Below are experts of layer 6 (counted from 0) of a mixture-of-experts language model. Rows are named gate (a neuron's input weights, with its number), up (a neuron's input weights, with its number), down (a neuron's output weights, with its number) and show model dimensions 0-191. Each number is 128 + 24 x the weight over its row's rms, rounded and kept within 0 to 255.
Before each expert's rows: "raises" lists some tokens whose logits its average output raises strongly, later layers aside; "gets" lists some tokens that make up at least twice as much of what it gets as of all text. This comes from a sample of Wikipedia text that the model never trained on. Tokens count by the router's weight.

# expert 10
raises: "ids", "ol", "og"
gets: "a", "i", "ar", "an", "o", "u"
gate0 [175 136 158 141 117 113 124 108 148 122 147 111 120 122 154 148 151 135 155  91 136 162 177 143 117 171 128 117 146 139 146 131  96 137 111 129 132 107 132 147 137 146 143  78  99 105 121 125  80 120 108 136  98 107 130  97 145 118 159 137 132 162 107 140 121 105 163 135 141  93 111 112 140 122 113 123 152  91  76 130 125  92 132  88 119 113 184  83  92  80 141 135 108  97  85 129 119 147 127  70 152 125 103 135 155  77 150 126 120 126 139 159 126  92  72 121 130 138 145 116 140 182 134 151  93 144 111  74  60  99 120 173 153 129 102 137 129 110 117 145 143 161 135 121 126 131 143 120 180 112 114 101 124 148 149 146 126 131 124  94 112 102 124 136 157 168 106 103 134 132 108 141 151 132 110 144  87 142 128 126 129 123 105 131 165 132 136 151 118  79  98 108]
up0 [134 117 189 113 111 118 140 127 107 125 107 111 110  97  85 111 150 146  87  83  99 141 142 133  87 157 125 129 131 188 157 137 125  75 134  75 110 138  98 114  98 131 122 152 188 128 111 118 133 109 150 131 116 142 132 158 124 124 182 116 135 150 103 137 138 128 119 128 118 105 128 132 162 151 150 113 145 123 110 149 145 103 101 168  90 146 130 139 139 108 103 123 140 149 116 152 116 131 133 122  89 133  96 175 149 167 124 111 166 139 126 159 139  99  97 143 136 133 123 145 135 163 134 147  74 151 100  71 115  85  82 102  88 145  92 107 100 116 140 106 165 191 103 120 125 166 150 130 128 113 116 127 109 131 118  97 168 118 147 152 107 140 145 138 135 106  96  98 114 100 108 154 122 130 135 150  70 136 134 132 165 142 132 121 132 138 149 133  88 115 120 143]
down0 [126 136 140 122 143 135 136 140 151  92 130 128 139 164 103 155 124 126  52 133 183 120 114 148 125  98  89 144 125 139 112 153 150 137 131 157 152 170 115 101 133 133 140  92 150 131 136 107 113 135 147  98  92 111 122 161 150 117 112 152  94 126 181  91  92 144 122 133 163 124 142 127 150 168 133 123 160 101 132 130 139 154 139 109  95 136 128 124  55 109  93 126 146 130 167 135 149 126 173  91 174 135 107 161 147 115 116  87 122 121 136 102 112 118 160 150 121 151 126 106 110 148 135  78 115 125 103 134 122 155 133 141 129 152  89 138 149 142  69 137 147 147  90  95 139 145 123 121 119 134 108 137 152 135 107 129 101  97 101 118  82 154  88 139 118 141 150  87  98  86 147 174 121 127 179 116 121 128 136 140 137 152 119 134 107 177 126 148 144 129  71 148]
gate1 [186 108 113 150 119 130 125 104 126 114 123 141 153 170 136  79  82 138 112 178 134 126 137 118 159 100  99 119  93 129  95 100  87 153 139 121  91 148 125 132 122 117 121 104 139 134  68  99  96 127 128 118 137  82 107 123 175 102 145 133 130 116 150 126 159 125 118 115 131 133 119 157 103 104 120 177 143 114 139 138 116 118 104  98 142 186 122 147 189 165 132 146  76  92 139 125 157 124 109 144 136  86 114 129 113  78 142 141 157 110 141 151 134 175 148 146 147 150 106 133 105 142 144 124 132 141 112  88 135 114 109 106 131 148 131 106 170 158 166 151 124 174 142 139 120 139 130 106 115 113 103 158 127 131 126 126 184 161 139 142 148 169 118 156 124 156 115 129 174 120 148 163 148  98 104 167 108 159 124 135 155 151 110  90 117 141 134 110 150 106 133 103]
up1 [ 96 123 124 138 156  98 118 114  84 125 121 119 126 166 152  85 110 165  98 163 108 119 178 101 136  91 102 140 103 110 137 142 102 159 131 135 127 108  91 127 129 137 141 130 121  97  93 112 153  87 143 129 132 114 122  98 129  90 120 126 125 115 123 131 162 124 142 137 142 117 116 158  94 114 150 157 153  41  96  83 134 125 143 137 160 148 115 109 170 169 110 131 134 115 145 130 147 116 136 171 112  99 100 165 146  77 175 152 140 130 126 155 143 128 129 147 121 102 123 112 107  97 115 143  93 117 147  92 141  88 127 144 132 190 128 138 168 121 125 169 130 155 124 120 141 147 127 116 136 132  97 173 140 147 115  62 127 153 124 124 173 153 103 160 158 168 124 150 139  91 124 147 114 117  69 153 123 126  96 129 134 123 104 102 149 127 153 140 146 119 122 133]
down1 [168 138 161 102 145 128 187 135 163  96  99 159 157 211 111 128 131 141 110 133 100 125 155 111 146 122 142 134  96 131 110 150 110  92 156 108 141 117 115  92 122 131 117 167 122  93 130 125 120 159 107 111 170 126 138 121 139 135 120 155 104 124 137 143 140 172 136 146 148 166 115  85 141 113 123 130 143  99 102 137 187 150 126 107 128 128 136 138 125 136 110 127 106  73 160 119 140 132 110 131 118 177 141 126 157  60  93 138 111 104 131 127 102 125 166 159 113 147 139 122 148 117  99 130 116 109 155 128  74 110 122 136  91  96 131 150 183 141 129 127 135 158 107  55  70 124 140 100 111 109 160 159  76 155 139 119 100 144 109 155 129 141 123 153 107 126 124 122 112 122  95 120 150 126 146 125  90 132 138 118 122 107 143 145 127 157 143 149 138 122  99 111]
gate2 [123 154 203  97  93  97 121 108 120 165 113  89 103 105 120 138 142  97 130 160 142 141 110 112 170 104 129 144 113 131 132 119 131 115 159 152 125 113 115  97 121 102  86 129 151 152 106 179  99 154 109 133 120 143 164 101 125  79 124 123 154 135 145 140 144 160 133 109 105 168 131 175 151 118 156 142 167 180 125 164 122  97 137 102 164 173 133  97 124 117 111 123 170 110 135 144  83 177 129 102  84 147 134 148 161 139 136 144 110 115 143 131 119 145 150 140  86 125  95  82 136 127 122 136 134 110 161 124 177 135 144 110 105 120 151 129 125 142 148 135 132 120 149 128 149 121 128 104 121 118 102 135 106 130 124 130 141 141 140 115 143 125 187 133 115  93 134 111 122 147 157 120 135 127 141 121 141 126 112 117 149 124 212 133 142 169  60 137 148 140 155  91]
up2 [131 121  65 139 135 141 110 104  96 116  80 138 138 179 143 153 128 140 111  95 122 154  98 120  97 150 131 192 143 157 127 127 113 140 142 121 130 117 148 140 149 111 169 100 127  97 114 104 115  99 139 128 150 152 116 119 126 129 108 139 121 136 127 139 142 130  93  92 122 119 136 118 160 158 127 119 109 109 153 146 107 183 159  87 108 144 156 162  99 184 104 153 117 113 144 107 152 163 164 111 104 153 144 118 152 120 117 145 167 114  98  82 116 152 116 157 159  74 132 138 151 164 125 127 131 126 171 189 140 100 177 115 105 116 165 124 130 130 133  91 125 103 125 124 163 107 102 121 171 111 115 133 106 123  77 120 108 116 166 134 120  92 136 119 141 204 138 135 130 134 101 145 117 107  77 117 115 150 151 134 131 126  80 127 123 113 139 140 133 135 134 122]
down2 [107 109 136 167 113  90 106 133 121  82 151 134 139 131 146 153  90 110  98 114 157 129 122 103 127 109 146 162 133 129 133 146 190 122 146 130  88 147 139 129 149 159 131 114 166 108 134 125  94  96 176 133 160 142 134 132 114  83  88 148 151 156 158 111 103  98 134  52  77 159 130  78 140 131 132 139 136 148 151 123 114 107 135 119 120 119 106 134 158 144 119 150 164 117 123 146  92 138 180 142  71  91 102 118 137 139 107 150 145 164  77 136 120 111 104 121 120 148 141 169 140 101 108 150 135  97 106 156 118  99 111 140 130 118 153 119 151 140 121 133 149 137 151  96 131 146 144  72 120 166 107 123  98  96 125 130 113 131 121 117 132 138 145 142 122 123 149 142 113 134  66 158 111 121 144 162 119  88 141 131 146 148 102 126 113 121 119 173 168 157 157 164]

# expert 40
raises: "is", "an", "its", "un", "ins"
gets: " as", "ir", " is", " per", "e", " y"
gate0 [146 123 119 123 100 136 128 109 127 144 108 132 132 175 152 152 149 123 115 112 136 133 111 159 146 121 120 113  85 110 178 122 164  87 150  92 118 129 133 135 120 163 164 180 130 132 143 104 103 120 100 131  57 161 117 128 163 140 109 149 103 119 106 109 145  99 110 144 107 132 119 121 164 122 131 137 147  75 124 108 142 115 120 102  82 142 114  90  89  92 134 121 113 112 148 123 175 100 129  98 160  99  77 129  98  99 144 123 156 130  91 183 113 157 105 113  39 166 113 109 125 133 118 132 151 135 162 122  91  93 130 118 111 122 148 160 136 105 122 136 140 138 127 130 124 117 163 142  85 111 131 147 142 111 120  81  97 101 132  91 115 111 104 133 157 118 121 134 141  95 187 122 121 139 145  96  96  92 137 131 140 145 108 112 145 152 105 135 116 120 104 129]
up0 [110 142 140 159 131 128 134 169 132 118  95 108 123 104 101 125 138 129 111 126 129 108 154  96 131 125 158 136 161 145 132 119 126 134 124 178 114 124 107 147 127  87  47 101 117 154 107 142 149 113 144 144 155  93 129 122 118 102 156 100 138 163 139 104  91 142 130 127 148 101 136 138 121 102 154 155 130 152 137 128 142 153 120 122 153 111 149 135 128 151 105 155  72 130  94 105  91 184 128 124 132 104 143 109 115 185 144 128 133 105 145 121 125 134  97 172 187 109 139 129 143 131 150 135 137 112  60  89 125 159 146 173 128 138 150 144 118  95 142  90 129  84 150 158 140 147  93 138 184 116 107  98  85 155 112 149 127 193 156 120 165 148 138 167 111 119 136  88 113 108 142 107 112 136 104 115 157 121 128 152 132 151 153  97 100 140 157 119 141 105 117 125]
down0 [ 90 139 159 133 154 106  87 135  99 106 133 114 151 142 159 114 100  84 160 150 127 130 108 123 141 139 107 142 152  99 110  89 156 125 148 106 114 130 141 163 121 108 137 116  97 139 118  98 116 145 159 108 139 149 136 145 123 133 116 146 146 152 126 167  96  57 145 131 132  94 142 137 166 151 130  91 113 162 123 121 146 192 165 110 168 111 145 147 146 171 111 119 156 162 138 123 171  97 176 146 115  98 181 130 116  90 131  99 116 131 149 116  78 146  93 106 160 120 108  98 188 154 112  90 119  75  82  97 168 136 132 125 113 145 119 156 127 104 150  96 133 121 127 121 137 134 125 153 141 124 138 119 136 160 118 134 109 134 100 137 134 113  96  93 131 117 150 130 111 138  81 132  91 135 149 108 155 110  92 146 142 124 109 140  97 136 164 133 146 107 138 154]
gate1 [119  95 129 123 101 130 114 148  99 108 132 101 146 106  92 152 101 122 122 149 123 141 130 118  97 181 128 142 135 118 112 110 130 144 109 106 137 138 148 126 168 137 142 138 148 136 118 138 108 129 130 107 163 158 147 132 117 134 133 119 129 163 129 126 131  97 119 111 110 144 124 104 144 144 118 189 125 133 123 134 125 131 145  93 119 180 183 175 124  80 119 144  98  99 159 136 139  94 158 116 164  90 142 158 121 133 109 129 101 203 103 112 101  83 138 179 114  95 161 146 126 113 128 146 190 113 176  98 126 140 111 102 149 164  93  91 106 125 141 124 102 114 135 167 119 156  95 166  88 127 145 156 108 140 134 167 113 124 152 126 144 128 118 156 131 118 147 118 131 191 137 139 106 102 143 130 145 103 150 168 174 125 137  91 133 140 158 113 121  97 179 129]
up1 [122 140 170 112 115 113 118 130 139 156 126 130 150 130 136 108 139 139 116 106 122 180 106  99 113 156 117  97 117 162  67 113  91 107 132 127 133 110 166 130  81 120 139 114 114 134 124 104 112 166 142  96 109 137 122 105 120 147 168  94  91  90 134 130 116 194 141 108 122 106 127 137 150  80 119 119 105  70 124  93 134 140 162 156 140  83 108 151 106 103 115 138 123  80 104  84 156 148 114  91 129 117 119  78 112 145 126 140 124  81 158 118 117 170 103 112 102 140 146 157 166 136 135 126 114 105  98 137 150 137 132 157 128 102  80 117 168 179 119 123 125 148 144 123 163 129 112 153 127 147 121 133 174  98 148 163 138  99 129  87 106 114 107 123 110 127 142 142 106 153 167 161 131 127 139 136 107 126 114 121 144  88 124 164 154 175 145 152 108 156 123 148]
down1 [137 123 101 130 121  99  95 102 125 136 173 170 141  90 129 113 140 159 137 118  87 143 133  92 105 165 123 156 112 162 132  87 107 116 155 131 125 129  78  79 139 130 139 150 173 158 169  95 111 159 153 113 105 129 101  88 140  97 147 129 103 143 141 122 146 144 132 134 124 163 129 110 126 104 134  97 132  95 149 100 142 113 101 144 150 135 122 170 108 144 119 124 115 154 133 131 131 114 174 148 147 132 129 140 130 122 169 167 170 132 116 137 107 153 110 125 151 123 104 106 134 127 153  71 146 140 169 142  90 104 114 142 142 185 116 156 150 119  86 145 147 141 140  95 117 118 120 105 120 120 123 137  68 118 115 169 145  65  82 141 130 126 114  92 129 111 134  77 168 167 131 128 146 127 176 119 154 123  90 106 160 141 145 122 139 129 114 132 119 153 122  83]
gate2 [131 144 124  89 139 114  94 148 128 133 164 130  96  94 153 124 137 116 123 108 108 152 134 133 144 127 128 113 158  97  71  96 144 148 152 157 127 119 144 105  68 149 148 114 145 103 145  95 143 144 162 137 139 120 104 167 125 128 182 154  89 116 133 106 138  57 125 116 155  71 147 182 141 138 156 160 118 137 162 110 126 111 109 119 124 151 158 139 113  97 119 141 123 113 152 132 139 103 124 108 136 124 130 137 137 113 105 139 154 162 104 129  85 123  99 105 182 189  93 103 133 120 158 113 102 113 161 116 133 143 112 116 153 180 104 110 135 144 146 141 128 150 134 134 108 123 157  99 109 172 114 121 126 129 117 156  99 101 128 138 152  92 149 106 148  87 145 179 113 129 137 110 124 147 152 127 107 162 118 131 110 142 105 108  95 120 167  86  81 153 123  98]
up2 [120 156 109  89 155  98 119 152 120 126 152 114 115 111 102 119  96 137 117 132 138 124  86  96 143  98 119 134 151  80  89 114 167 150 194 148 122 117 132 156 128 162 118 135 161 158 123  97 146 139 133 140 140 140 148 148 133  86 158 141  91 143 116 124 147  99 138 128 167  74 111 145 164 110 144 171 170 114 121 123 104 118 133 137 159 174 154 130 105 103 115 132 107 118 159 123 126 121 120  99 106 159 149 138  90 119 130 164 172 158 173 149  88 128  94 126 169 131 127 129 140 117 148 124  93  83 148 148 118 103 117 152 153 120 140  94 121 143 156 144 142 156 162 145 149  83 144 114 114 130 144 113 153 150  90 137  94  99 105 124 154 138 125 152 146 121 131 181 126 149  90  90 111 133 171 128 138 123  89 142 112 140  89 111 110 143 146 110 106 149 133  71]
down2 [105 200 110 135 137 156 151 146 145 125 130  97 162 100 159 136 101 129 134 118 136 127  91 119 112 140 148  90 159 146 112 132 103 103  98  92 148 155 138 107 126  84 128 141 124 110  98 103 121 130 119 137 118 108 161  94 118 139 138 126  87  91 159  76 133  69 151 114 129  93 136 133 146 129 127 123 118 138 149 107 158 144 152  91 148 107 151 171 142 136 123 135 121 133 137  84  96 125 152 136 118  98 138 133 124 123 177 129 118 171 166  61 151 142 117 150 103 132 142 111 179  93  86 131  96 131  71 119 160 131  61 122 144 126 109 131 102 131 121 176 118 159  98 126 180 139 135 115 102 153 136 127  96 179 152 136 137 120 134 122 174 132 148 141 135 124 152 165 126 156 130 114 135 111 148 137 139 144 123 153 134 146 127 110 139 117 164 122 126 127  92  97]

# expert 43
raises: "is", "ad", "ed"
gets: "al", "all", "an", "ar", "ell", "ass"
gate1 [ 83 186 106 127 135 108 162 164 146 135 137 133 117 145 129  81 133 109 145 159 120 145 125 160 129 140 147 123 127 140 162 151 136 132 106 126 129 145 143 122 110 120 121 121  70 145 190 121 104 157 151 144 102  87 140 124 159 102 130 113  93 129 117 139 115  80 140 120  93 133 113 127 127 125 104 152 166  70  95 125 109 115 169 115 103 111 161 107  90 133 106  99 121  78 118 131 137 164 156 142 132 100 159 126 110 135 150  61 139 138 144 141  83 153 113 134 128 150 142 133 122 105 155 107 104 117  84 154  86 106 151 117 111 131 147 120 108 170 118 121 152 157 156  74 110 103  73 146 140 138  94 118 160  92 134 142 148  98 120  86 129  96 135 127 130 137 125 163 146 113 106 104  90 163 130 119 112 139 152 147 124 154 106 136 124 160 140 135 111 107 173 113]
up1 [143 140 135 129 109 141  95 103 118 131 147 154  75 118 148 126 110 118  90  63 153  81 133 102 122 118 109 139 137 103 141 108 110  91 138 105  95 123 118 130  97 120 127 127 176 100 108 107 165 119 138 100  98 152 101 119 112 103  75 176 141 104 149 139  96 168 114 194 133 154 110 135 157 133 145 120 127 119 122 131 126 141 147 119 133 125 126 108 163 160 137 145 124 163  98 128 127 106 102 111 133 140 107 129 113 137 151 180 109 146 117 122 146 107 118 102 125 130 151 130 122 167  88 138 173 115 165  79 170 171 126 129 140 140  93 138 143 126 209 123 125 133 101 147 157 132 147 115 146 122 136 178 141 128 149 121  82 137  95 118 130 148 169 103  91 170 120 131 126 154 155 144 162 112 157 138 123 103 135 108 121 130 131 144 113  99 149 117 132 148  84  86]
down1 [148 105 147 123 140 158 114 109 100 180  72 111 106 139 102 133 109  95 114 140 124  59 137 142 112 105  93 143 197 135 146  97 108 150 130 118  93 131 147 118 156 161 110 104  81 123 124 180 141 151 120 143 145 158 103 151 118 142 140  76 104 118 120 169 112 106 121  97 118  96 139 161 100 173 159 127 139 145 144 145 139 131 155 150  82 118 135 127 149 111 143 148 128 133 124 154 123 106 106 171 100 127 147 130 146 148 144 151 124 113 134 146 142 123 132 105  97 130 111 164 103 114 130 171 137 105 151  73 115 170 111 135 168 144 119 121 170 132 120 121 112  95 138 153 105 140 127 103 157  88 125 132 132 103 142 121 131 152 143 123 121  98 115 128 173  79 154 123 110 119 148 136 148 112 134 132 115 114  93 161 114 101 199 134 147  97 118 108 135 146  91 143]
gate2 [185 131  91 135 137 123 183 140 165 127 151 116 117 110 163 120 119 132 133 130 161 119 123 144 156 122 132 121 110 110 120 152 150 163 138 134 140 124 127 141 130 157 129  78 109 117 109 129  99 146 117 133 164 115 142 129 134 154 151 132  83 164 138 117 101 108 114 176 178 138 127 161 109 106 133 139 104 122 154 119 167 140 123 129 179  90 157 132 129 100 125 151 143 129 130 163 125 131  81 103 185  89 111 117 135 144 126 136 146 136 136 169 171 130 120 112 111 162 142 177 119 115  78 113 119  96 124 111  98 100 110 134 137 120  92 125 144 142  90  98 100 144 147 103 164 115 108 113 104 124 137  43 121 136  98 136 163 150 100 117 131 152 107 123 143 128 131 106 151 118 144  76 123 130 187  98 152 125 112 183 148 117 133 139  99 153 125  99 140 121 141  88]
up2 [136 108 128  53 134  81 148 150 150 148 133 108 146  64 104 146 141 111 128 170  97 119 134  87 137 131 110 146 147 157 157 109 142 108 125 127 169 100 155 144 102  94 140 179 163 126 133 193 141 123 129 129 112 159 149 137 126 130 105 127 123 100 136 152 133 165 136 151 164 147 133  95 105 136 122 130 141  70 188 123 135 112 114 104 121 136  94 139 149 150 123 172 102 170 128 131 136 136  86 136 107 142 104 107  84 129 132 143 166 130  92  99 134 133 155 151 158 140 131 142  79 123 156 134 131 155 124  63 155 138 138 123 128 119 135 140 143 140 145 108 136 123 102 113 119 144 155 132 131 128 119 151 174 161 163 139 120 139 178 119 150 109 147 129 126 166  83 150 129 114 153 136 157 138  97 132 117 132 123 121  79 107 131 104 117 110 137 148  79 121 148 111]
down2 [ 89 156 116 114 154 112 137 143 148 127 131 142 126 144  96  79 144 100 138 144 122  99  99 136 148 117 113 141 113 126 154 137 141 147 141 105 148 132 130  94 105 124 163 164  80 121 154 152 113 117 144  77 141  92 131 147 121 121  85 134 165 154 142 106 138 146 117 111 160 175 157 119 152 157 148 135 149 159 138 133 140 137 150  91  89 176 120 146 141 119 106  82 138 162 137 137 138 125 131 142 161 128 123 117 173 153 133 130  83 116 153 118 167 153 126 128 141 197  82 116 136 139 121  98 118 158 146 106 141 108 101 111  93 129 117  89  94 140 157  99 136 149 136 103  77 125 126 141 140 120 143 141 148 123  84 141 124 157 123 125 157 111 128 117  90 134 150 116 139 106 137 126 129  63  64 116 163  97 146 113 117 149  62 129 146 142 134 109 122  93 113 168]
gate3 [107 164 121 116 122 124 171 137  97 128 111 129 139 118 112 103 125 118 174 164 138 148 116 107 130 108 139 145  95 120 151 119 113 175 157 143  95 103 121 138  96 142  87  96 123 168  83 147 127 136 115 109 126 168 171 144 155  68  93 155  58 140 121 159 143 133 107 115 139 167 161 168 159 140 154 132 170  79 151 103 110 169 136 108 128 110 112 107 128 134 114 114 143 100 152 138 129 132 126 149 151 139 153 100 111 134 147 117 156 113 129 152 133 174 122 155  94 112 154 116 135 129 131 146 115 117 130 111  81 180 138 152  82 172 145 116  99 165 123 127 117 120 120 119 110  77 150 121 137 104 116 127 150  85 143 100 124 141 131 122 135 114 134 111 110 124 126 152 126 137 160 125 124 149 115  78 177 139 176 113  85 119 138 106  91 138  92 114 100 113 108 122]
up3 [102 176  98 116 151 109 162 128 115 138 119 143 115 129 134 131 129 147 148 169 135 147 138 120 144 114 165 160 140 127 142 136 114 177 162 107  94 106 135 144 118 145 139 103 113 142  95 136 122 107 137 125  95 148 122 106 120 125 121 140 105 173 128 119  99 125 144 122 104 132 147 160 168 157  95  89 154 105 113 125 176 131 121 127 145 169 121 100 132 149 111 105 152 117  86 138 131  71 129 158 142  66 129 110 107 138 125 140 140 144 118 168  96 156 139 129 114 134 133 158 159  82 141 113  96 148 117  55  93 117 103 168 142 127  98  98 127 191 146 112 104 133 123 116 163 106 108 114 124 110  95 148 109 103 117  80 157  97 146  88 142  91 177 170 159 107 164 103 137 111 124 132 164 137 133 119 142 119 107  99 132 166 144 141  97 130 114 109 102 100 120 113]
down3 [139 139 126 111 156 122  92 141 105  90 124 130 159 127 117 125 130 142 155  81 147 108 186 136  82  79 163 122 101 119 148  77 140 122 136 113 135  97 116 137 142 167 118 129  82 133 108 132 114 166 147 163 146 138 108 100 115 121 138 132 109 152 118 119 137  69 148 153 171 142 120 123 104  91 125 136 108 134 142 105 146 114 172 129 128  84 150 138 120 127 155 100 116 107 105 176 123 148 149 141  93 154 129 151 119 127 110 114 159 155 114 131 134 143 152 162 110 128 153 135 121 215 155 139 127  97 128 115 114  80 139  94 120 116 108  87 142  95 145 108 129 133 146  81 131 164 145 126  93 134  98 155 138 154 122 167 126  83 140 123 114 148 119 185 109 170 153 138 170 108 139 138 127 129 101 106 129 108 144 121 128 153 110 161 144 119 111 130 109 116 149  78]